{"n_layer": 8, "d_model": 224, "n_experts": 64, "experts_per_token": 4, "d_expert": 128, "d_shared_expert": 128, "activation": "tanh_gelu", "moe_layers": [0, 1, 2, 3, 4, 5, 6, 7], "router_score": "softmax", "normalize_top_k": false, "routed_scale": 1.0, "balance_loss": 0.0174, "balance_bias": false, "init_std_router": 0.0314, "lr_router": 0.000628, "n_head": 5, "n_kv_head": 5, "head_dim": 64, "vocab_size": 4096, "norm": "layernorm", "norm_place": "pre", "norm_eps": 1e-05, "positions": "rope", "rope_base": 8120.0, "rope_fraction": 0.5, "qk_norm": false, "attn_scale": 0.125, "tie_embeddings": true, "parallel_block": true, "init": "normal", "init_std_qkv": 0.0334, "init_std_o": 0.0, "init_std_up": 0.0334, "init_std_down": 0.0, "optimizer": "soap_variant", "lr": 0.00386, "beta1": 0.95, "beta2": 0.99, "weight_decay": 0.057, "lr_head": 0.00807, "grad_clip": 2.0, "warmup_steps": 200, "schedule": "wsd", "decay_fraction": 0.727, "decay_shape": "linear", "final_lr_fraction": 0.05, "batch_tokens": [32768, 65536, 98304], "seq_len": 512, "doc_mask": true, "z_loss": 0.0001, "train_tokens": 465600000, "steps": 7221, "dataset": "wikipedia_en"}
Below are experts of layer 4 (counted from 0) of a mixture-of-experts language model. Rows are named up (a neuron's input weights, with its number), down (a neuron's output weights, with its number) and show model dimensions 0-223. Each number is 128 + 24 x the weight over its row's rms, rounded and kept within 0 to 255.
Before each expert's rows: a language model's description of what the expert responds to; "comes before" lists some tokens at least twice as common just after its tokens as in all text. This comes from a sample of Wikipedia text that the model never trained on. Tokens count by the router's weight.

# expert 0
Particles and short nouns after verbs or adjectives in prose, such as gears up, points out, slide down, television shows.
comes before: ".", "ed", "ing", " to", "s", " in"
up2 [ 96 167 144 147  67 139 144 118 111 118 113 157  77 124 132  80 172 115 105 122 191 151 111 106  77 118 137 129 125 110 127 127 125 135 142 128 127 152 154 140 147 154 113 161 154 140 156 115  98 114  96 110 113 135 120 150 115 101  96 106 152 167 125 171 113 139 117 147 141 104 128  89 141 149 131 130  84 117 102 116 120 138 149  82  99 132 112 169 135 143 121  52 163 128  62 150 110 118 141 140 155 123 144  85 162 158 141 117 160 147 145 120 103 134 108 119 129 159 156 159 151 108 123 119 175 104 127 166 116 100 133 108 113  92 121 146 111 136 118 161 115 111  90 143 172 176 119 179  94 141 126 138 122 111 167 122 120 141 129 147 125 159 103 128 143 142 139 171 157 114 128 117 115  99 126 123 127 110 133 163 125  88 125 142 171 156 135  96 120 140 129 138 137 121 119 138 103 133 145 104 125 150 105 184 102 120  85 142 146 122 163 138 147 147 130 109 114 163  83  98 129 121 141 137]
down2 [145 157  87 127 112 114 181 119 129 106 121 158 125 143 137 111  90 142 156 147 162 126 108 151 145 134 160 133 107 166 181 129 119 133  79 148 137 154 159 110 107 119 107 145  61 146 150 136 160 129 163 111 137 129 107 142 130 156 141 154 106 131 148 108 126 116 142 125  91 116 156 116 145 163 121 162 120  89 134 140  99 103 134 136 134 118 137 109 114 151 138 127  54 107 133 116 145 149 140 153 110 152 132 183 123  84 123 113 143  86  88 141 132 141 148 160 102 114 150 160 144 145 118 148 113 143 138 139 117 100 171 127 176 137 107 135 143 158 120 123 154 121 142 113 105  81 118  92 138 140 164  91 135 140 110 117 159 105  90 109 131  86 121 148 158 146 112 145 116 151 138 123 135 106 129  70 138 141 116 162 118 102 138 112 170  97 144 103 163 101 149  88 157 125  94  99 147 116  97 141 132 143 146 142 135 122 102 118 136 124  99  71 153 157  93 141 154 144 145  99 132 144  96  64]

# expert 44
Head nouns closing proper names of places and institutions, such as School, University, College, House, Church, Street, station, Cup.
comes before: ",", ".", " of", " in", " and", " ("
up0 [ 80 125 158 114 106 164 120 129 128 119 173 130 126 147 117 110 103  94 124 155 149 105 106 122 158 138 118 137  98 146 166 139 143 150 151 110 165 107 112 147 155 124 113 136 107 125 139 100 129 135  83 167 141 122 161 131 147  87 118 119  93 142 131 167 121 126 157 146 119 114 149 128 145 133 111 104 115 122 148 116 154 122 145 163 133 145 107 150 138 120 109 141  58 123 108 165 140 182  89 153 101 122 151  92  82  94 144 129 128 158 147 119 127 113  81 111  92 126 123 157 173 133 112 108 128 116  97 168  88  98 114 130 118 161 123 114 124 110 119 133  99 110 138  94 116 174 155 159 103 139 128 144  85 109 106 136 123 145 133 122 129 114  99 118  88  65 115 152 131 121 123 107 156 124 104 153  96 157 145 116 129 126 109 161 108  93 163 162 145  63 144 105 123 142 121 165 109 153 146  94 170 118  84 135 151 109 141 144 158 150 116 110 118 131 112 104 164  94 112 156  60 146 143 135]
down0 [102 152 136 122 138 152 156 126 106 135  99 162 136 122 107 155 124 114 162  85 156  94 109 120 135 146 135 142 119 139 159 128 160  96 130 123 144 158  94 129 145  76 153 111 114 141 157 118 124 144 124 124 135 157 118 180 130  98 108 118 122 124 101 233 136 161 104  97 104 137 119 133 113 116 150 145 139 119 128 130 111 130 125 140 146 163 152 153 142 105  87 120 109 135 142 153 113 124 122 130 105  92 146 141 116 130 102 117  98 106 179 125 128 111 105 121 122 124  90 142 122 101 163 111 144  74 121 113 111 124 138  42  84 130 126 104 137 118 171 150 139 119 183 132 152 167 159 115 104 166 146 161 132 137 118 127 119 170  99 102 127 136 127 116 153 164 102  99 128 109 169  86 118 125 128 119 121  97 153  98 122 127 106  86 149 118  94 139 153 112 139 103 104 144 132 137 138 122 100  90 170  82 138 144 135 131 151 176 126 140  73 163  92 123 119 149 141 116 138 124 158 146 122 148]

# expert 6
Line breaks, sentence-final periods and heading markers (==, ===) ending list items, table rows, sentences and section titles.
comes before: "| ", "\n\n", "|", "-", " The", "\n"
up0 [ 84 125 127 162 119 158  96  90 130 148 127 155  99 127 149 117 131 123 127 131 161 122  88 134 167 131 146 140  92  92 155 131 166 128 134 124 134 103 101 140 173 144 101 135 119 133 146  95  99 103  92 159  69 105 139 131 134 101 122 107 132 141 107 112 112 161 142 150 168 112 131  92 145 141 116 119 129 145 145 140 154 107 122 142 137 124 136 135 118 109 133 120 113 117 126 168 111 136 152 129  93 183 111 114 100 100 128 139 107 104 114 119 143 154  92 101 160 102 159 177 164 156  87 104 125 114 110 150 109 133 183 114 138 138 117 144 115 129 152 142 128  82  89 122 145 141 162 127 110 141 132 164 140 100 106 151  94 136 124 107 136 127 130 117  84  84 111 147 103 169 128 126 109 114  97 130 110 158 178  92 153 139  84 157 119 129 135 122  93 132  87 121 149 126 130 174 149 156 115 132 143 142 113 162 149 122  84 134 172 160 129 164 141 142 127  96 179 163 161 183 102 136 171 101]
down0 [ 94 128 171 127 127  87 144 105 147 134 103 134 140 123 122 187 117  99 188 134 114 122 149 118 142 130 157 127 145 113 167 144 135 121 113 151 106 164 133 173 128  89 143 112 147 143 139 121 118 142 107  88 137 123 135 157 115 116 146 130 132 116 116 236 170 135 104  71 138 128 134 134 108 155 105 121 125 129 157 151 117 146 132 127 152 130 166 137 137 108  69 127 146 133 154 127 104 140 165 138 139 105 136 123 107 136 106 114 148  97 160 135 110 119 124 139 126 122 118 123 122 124 142 113 149  68 134 122 144 127 148  92  88 118 108  91 143 112 147 115 149 112 158 155  96 131 176  94 110 115 142 142 110 116 122 128 156 138 136 136 105 132 113 128  94 129 103 109 176 146 143  76  92 102 132 113 111 125 138 167  99 110 132 151 143 132 104 159 148  90 150 110  98 118 153 155 121  69 137 120 166  92 134 134  84  78 168 147 104 145 134 143  81 123 120 125 149 108 127 135 117 137  91 180]

# expert 34
Closing brackets, closing quotes, full stops, commas and table pipes ending a phrase, title or table cell, like Chanukah", Valley.
comes before: "\n", "\n\n", " The", " He", "| ", " In"
up0 [ 75  94 122 123 146 140 105 114 132 154 117 164  78 141 103 119 131 124 135 114 143 118  96 148 158 151 138 174 131 105 155  97 164 114 121 116 146 128 109 128 101 139  71 172 118 126 127 118  66 122 105  92 117  93 175 142 139 124 147 113 131 129  85  83 140 126 172 152 158 124 132 125 137 145 116 108 106  99 152 101 146 123 148 144 114 157 114 125 127 111 131 128 105 115 104 166 118 117 112 110 109 153 112 121 132  64 126 123 120 120 126 119 141 133  85 136 122 118  95 163 155 162 104  87 117 104 113 148 104  98 156 136 125 170 126 160 123 145 124 165 168 104 101 143 141 155 147 137 102 117  91 156 143 156  83 135 108 133 147  88 101 121 109  98  89  77  94 132 115 148 130 159  76 127 128 144 104 156 166 120 152 125  93 139 122 128 131 124  89 134 113 129 152 149 148 147 176 150 162 113 162 127  93 151 146 142 137 138 155 148  97 119 167 114 140  91 177 128 162 162 103 147 139 126]
down0 [ 93 137 133 119 122 159 122 146 130  93  94 160 149 156  95 169 129 122 153 141 135 123 112 131 153 137 129 119 116 155 178 171 137  96  87 145 124 136 134 169 103  80 167 109 114 148 170 132 156 164 128 140 139 154 150 166 105  94 134  89 135 129 108 190 137 111 125 110 109 142 121 127  96 157 116 130 147 143 162 142  96 123 174 115 148 137 145 103 152 121  86 124 113 127 151 145  90 134 165 115  90 121 146 138 110 185  99 127 134  98 182 143  80 102 105 174 108 125 123 104 145 131 152 104 143  73 130 141  90 124 152 102  94 103 116 119 155 113 161 115 136 111 156  97  96 100 162 101 117 123 127 132 124 107 123 124 134 172 149 142 130 129 123 115 150 132  79 115 128 119 108 121  93  89 150 128 102 113 127 155  96 155 146 134 137 124 115 174 108 124  93 131  66 125 127 143 135 111 121 139 148 119 150 123 125  96 166 148 110 145  80 166  96 136 129 149 103 107 109 125 142 153 112 161]

# expert 49
Line breaks, list dashes and heading markers in infobox-style key: value lists and taxonomy, e.g. - District:, - Class:, ==See also.
comes before: "-", "=", "\n\n", "|", "The", "=="
up0 [ 91  98 143 143 121 164 135 102 129 140 159 132 109 118 151 125  70 122 176 164 184 121  68 138 123  97 124 118  95  95 116 131 155 136 124 122 164  97 146 118 192 124 118 137 108 116  99 118 116 126 105 165 101 109 119 115 137  92 123 125 116 153 141  94 133 147 146 135 163 122 124 100 146 119 120 112 143 146 150 135 151 120 114 151 130 140 107 137 120 103 112 134 128 129 148 175 106 152 140 132  93 159 119 109  95 102 142 156 126 130 133 139 128 129  85  97 127 116 151 142 145 133  90  95 112  99 143 132  85 121 173 119 104 138 115 164 137 125 141 132  95 109 104  90 129 146 136 131  75 140 171 123 149 111 114 135  94 153 152 111 119 119 119 115  99  92 124 178 115 153 137 135 117 130 105 135 100 210 170 113 158 164  91 165 125 114 164 133  81 109 109 120 141 111 106 128 157 186 105 124 131 155 113 170 163 158 126 164 175 124 134 120 139 142 115 114 169 145 146 138  92 147 131 104]
down0 [125 126 137 136 131 111 152 119 140  89 107 141 126 140 113 168 150 118 167 129 122 107 155 131 180 144 108 145 140 137 164 175 140 140 112 133 114 160 147 170 135  32 180 106 159 135 173 104 142 125 119 127 130 115 133 131 118  88 115 137 152 129 105 237 138 122 111 115 123 129 123 145 113 123 124 107 122 102 147 157 107 129 156 120 121 109 132 127 125 120  80 151 121 139 164 111 120 155 158 128 139 122 135 109 130 111  98 108 104 112 145 140  98 123 102 140 114 114 125 127 144 128 153 132 147  80 126 125 148 131 151  70 112 109 137  66 126 113 100 116 172 112 156 149 120 160 155  93 107 107 127 118 149 119 132 138 163 119 122 143 109 139 130 127 106 126 117  96 167 118 194 103 109 106 127 127 102 126 142 138  67 114  84 127 115 109 106 143 156 122 129  88 110 142 121 105 152  65 122 116 155 109 164 139 125 113 154 164  95 164 126 137 109 123 141 171 141 117 119 145 121 141 120 158]

# expert 56
Word endings that name people or roles, such as man in chairman, er, ers, ices, inner, and nouns like President, player, father.
comes before: " of the", ".", ",", " and", " of", " in"
up0 [112 110 134 137 116 148 116 119 146 129 132 108  83 143 141 113  97 122 119 178 160 109  90 119 154 110 120 201 114  91 158  97 154 105  97  90 109 128 121 128 157 122 140 126 155 108 102  98 103 165 111 145  77 138 156 121 129 103 160 110  94 137 111  93 111 135 193 163 117 107 159 111 114 108 114 121 145 104 157 156 119 115 155 153 117 138 151 136 107 102 106 132  87 136 131 137 142 128 154 134  99 143 125 109 125  93 125 117 117 140 129  97 169 130  97 107 136 117 135 141 193 170 105 124 128 133 150 139 114 117 160 132 115 143 159 141 164  74 109 137 116  85 108 151 104 158 117 142 107 140 123 167 114 147  82 129  96 133 157 116 133 145 102 107 122  84 116 134  98 127 117 128 121 130 127 165 122 148 164 135 133 116 128 116 112 125 133 178  97 147  96 138 125 111 124 160 135 170  94 158 174 121 104 154 156 113 113 132 135 131 105 129 121 116 137 106 144 172  94 138  55  98 168 167]
down0 [109 129 164 148 139 128 138 107 126 106 105 168 125 167  89 122 150 150 143 123 103  96 119 114 124 153  75 126 121 129 179 146 111 105 152 123 164 138 121 103 138  98 134 135 139 113 132 141 108 136  91 149 154 137 150 134 127 120 116 146 113 122 135 214  98 123 131 119 111 146 120 124 100 125 114 143 108 130 163 106  88 151 100  69 163 163 187 154 171 104  80 111 116 152 151 111 118 130 150 152  93 134 139 164  82 150 106 142 123 108 160 114 105 110 152 138  92 127 123 121 118 111 141 144 107  91 121 130 142 117 126 119 115 104 104  97 147 141 130 179 143 125 178 121 112 129 172 125 155 125 118 139 150 112 147 159 106 143 103 100 126 103 115 126 136 109  60 133 133 123 156  77 108 118 114 141 102 136 121 144 100 133 146 151 147 150  92 166 159  87 115 114 119 182 113 155 183  98 120 110 170  91 112 143 136 116 163 120 110 134 114 154 120 114 118 140 165 118 156 117 160 133  95 150]

# expert 31
Digits and number pieces in dates, scores, table cells and statistics, e.g. 2020, 35 in 354th, 102, 7–0.
comes before: ".", " | ", ", ", "–", "8", " |"
up0 [ 89 111 161 152 149 155 108 122 123 161 164 127  86 131 149 161 134 126 149 143 158 108  75 137 147 111 142 155 114 112 147 119 136 131 146 128 146 120 105 131 148 138 140 148 131 108 128 123  97 112 103 118 115 107 155 118 136 112 127 134 111 165 128 123 143 103 132 163 174 112 132  95 107 162 112 129 114 154 149  77 133  99 114 143 139 147 159 161 111  87  89 141 141 146 115 148 124 148 142 116  87 153 122 102 102  97 161 127 109 113  89 129 149 113 112 107 126  91  99 114 139 142  99 123 148  89 129 153  91 117 152 131 128 114 121 130 110 102  90 146 126  97 136 103 132 151 143 102  96 142 111 158 131 117  87 138 127 131 147 112 154 127 122  93  86  86  95 152 100 129 133 126 118 132  85 146 124 145 172 140 124 113  93 139 115 140 152 124 129 110 152 150 152 125 125 189 169 145 132  87 166 139  78 190 161  85 119 155 149 139 156 127 133 114 168 107 201 128 140 184  63 145 102 124]
down0 [133 181 147 119 164 139 173  94 103 159 116 145  93 129 110 148 136 153 155 129 128  99 177 131 136  97 138 134  99 118 188 149 179  93 147 148 101 163 149 140 122  90 153  92 120 112 148 158 120 127 116 117 162 127  95 144 104  93 116 145 141 161  88 209 139 108 142  98 157 157 124 141 141 152 127 124 146 138 138 149 101 114 158 138 139 127 160 118 125 142 105 129  90 113 133 149  60 119 140 146 102 106 148 133 104 138  98 102 121 104 145 120  97 121 135 116 135 109 122 133 164 130 134 116 124 104 108 101 134 122 173  96 107 128 119  99 131 123 137  85 147 116 160 143  95 157 164  96 126 135 122 127 145 122 140 133 104 125  95 133 152 106 102  97 138 132  96 105 134 165 156  98 112 124 139 127 124 102 140 129 111  66 158 151 154  99 117 132 135  98 148 142 107 128 143 137 126 106 114  77 180 128 130 129 139 119 185 116  85 136  85 142 105  96 109 122 106 119 118 128 179 155 146 158]

# expert 2
First number token of a figure in tables, measurements and dates, such as 1 in 1997, 10 in 107 mph, 30 in 30,298.
comes before: ".", "–", " | ", ",", "th", "}"
up0 [ 96 117 152 144 129 158 114 149 129 150 137 154 110 129 151 123 132 118 112 124 159 145 116 143 185 123 147  98 108 111 133 138 110 141 146 113 113 181 117 132 133 125 113 157 124 126  80 131 124 131 119 136 119 107 123 178 188 113 133 115 149 127 122 143 125 139 152 182 154 120 132  84  98 145 118  99  96 173 112 110 142 107 160 143 116 143 151 162 135  96 106 125 111 148 119 149 124 181 112 116  88 143 118  61  83  97 179 113  91 129 132 125 128 138  89 121 150 104  97 151 160 143 134 100 143 110 116 152 108 132 144  96 140 143 121 170 102  77 106 122 132  97 136  93 129 163 141  97 125 154 133 150 119 121  93 146 126 135 113 139 161 159 120 104 125 107  88 129  94 132 150 143 121 124 107 156 120 186 157 109 108 115 101 107 118 106 152 119 111  99 161  86 145 124 109 169 151 129 110 111 163 136  73 146 122 102  72 128 169 131 132 156 140 133 163 114 194 117 127 157 105 122 109 127]
down0 [107 152 108 125 169 134 164 101 121 105  84 178 128 135  98 150 150 153 162 120 107 118 155 123 143 165 124 107 106 109 170 154 139 123 130 125 118 165 102 137 115 110 148  94 108 130 143 101 128  95 119 147 146 126 125 159 140 120  99 118 116 156 118 193 141 115 121  91 156 144 114  93 119 141 145 128 153 132 127 150 121 130 119 142 152 138 135  80 138 118 107 139 143 120 155 149  76 124 180 160 144 118 130  99 119 142 105 167 123 122 160 156 129 104 144 111 128 127 114 123 179 117 135 141 143  77 102 123 136 108 159 143  95  94 111  85 121 150 162 122 128  89 194  97  89 149 131 109  88 108 123 118 139 124 127 160 104 165 121 111 140 136 130 124 110 125 107 134 131 118 141  93 115 135 139 128 123  98 147 137 113  97 115 151 141 114 137 148 120  50 124 145  96 168 101 136  88 141 127  90 178  73 126 128 100 139 171 169  98 150 113 161 124  94 100 149 161 127 129 120 156 163 153 159]

# expert 14
Trailing digits of years and scores after a leading digit (994 in 1994, 003), and field names before a colon like District, County, name.
comes before: " |", ":", "–", "\n", ")", "."
up2 [119 177 131 124  98 145  95  84 112 101 111 103 112 101 134 143 158 148 144 136 156 165 104 133  79 118 154 134 127 109 110 127 124 144 146 118 145 121 110 138 163 171 133 129 151 107 129 117 108 121 106 104 119 148 113 160 117 139 131 106 137 158 130 124 138 124 149 141 150  70  83 129  88 194 144 149  96  86  83 116 144 130 153 105  96 138 100 153 115 135 115  91 150 124  94 144 126 108 128 119 140  95 163  90 161 151 128 134 108 156 136  96 163 148 102  59 131 151 105 144 145 118 152 119 163 131 102 141 144  97 133 143 166 130 111 153 135 155 111 163 104 131 104 142 189 152 122 129  81 140 138 139 148 134 139 141 126 166 141 151 110 189  96 118 122 161 137 137 124 103 117 147 131 103 126 110 128 103 130 136 152 169 112 110 129 159 110 111 119 173 137 126 136 173 114 125 118 166 193 129 152 114 109 139  86 104  99 157 128 167 140 151 113 117 119 114 157 166 109 109 102 109  91 127]
down2 [ 87 112 106 102 141 121 170 108 121 101 147 137 122 133 163 113 131 142 129 153 117 158 122 158 145 152 124 192 124 129 165 135 114 118 120 158  83 127 148 142 123 149 124  97 108 166 152 136 138 131 121 105 135 102 141 148  88 116 131 156  97  99 143 153 137 132 140  73 124 133 148 123 115 143 149 131  85 135 137 126 138  78 129 123 110 157 136 142 115 129 119  85 122 134 147 127 129 170 126 119 118 173 111 166 155  94 129 108 154 111  86 159 123 103 135 128 103 118 148 121 118 161 138 190  91 114 155 172 147  96 151 128 179 150 138 129 122 124 140 124 165 133 118  75  92 112 141 116 142 131 143 107 121 144  91 132 154  74  38  99  92 146 158 124 115 131 124 100 118 167 133 118 118 117 146  68 122 149 104 163 139  97 133 107 133 115 144 135 142 117 168 120 132 127 126 124 139 122  90 130 142 149 122 132 140 119 131  94 123  99  95 109 135 175 120 139 157 133 179 102 161 150 145  67]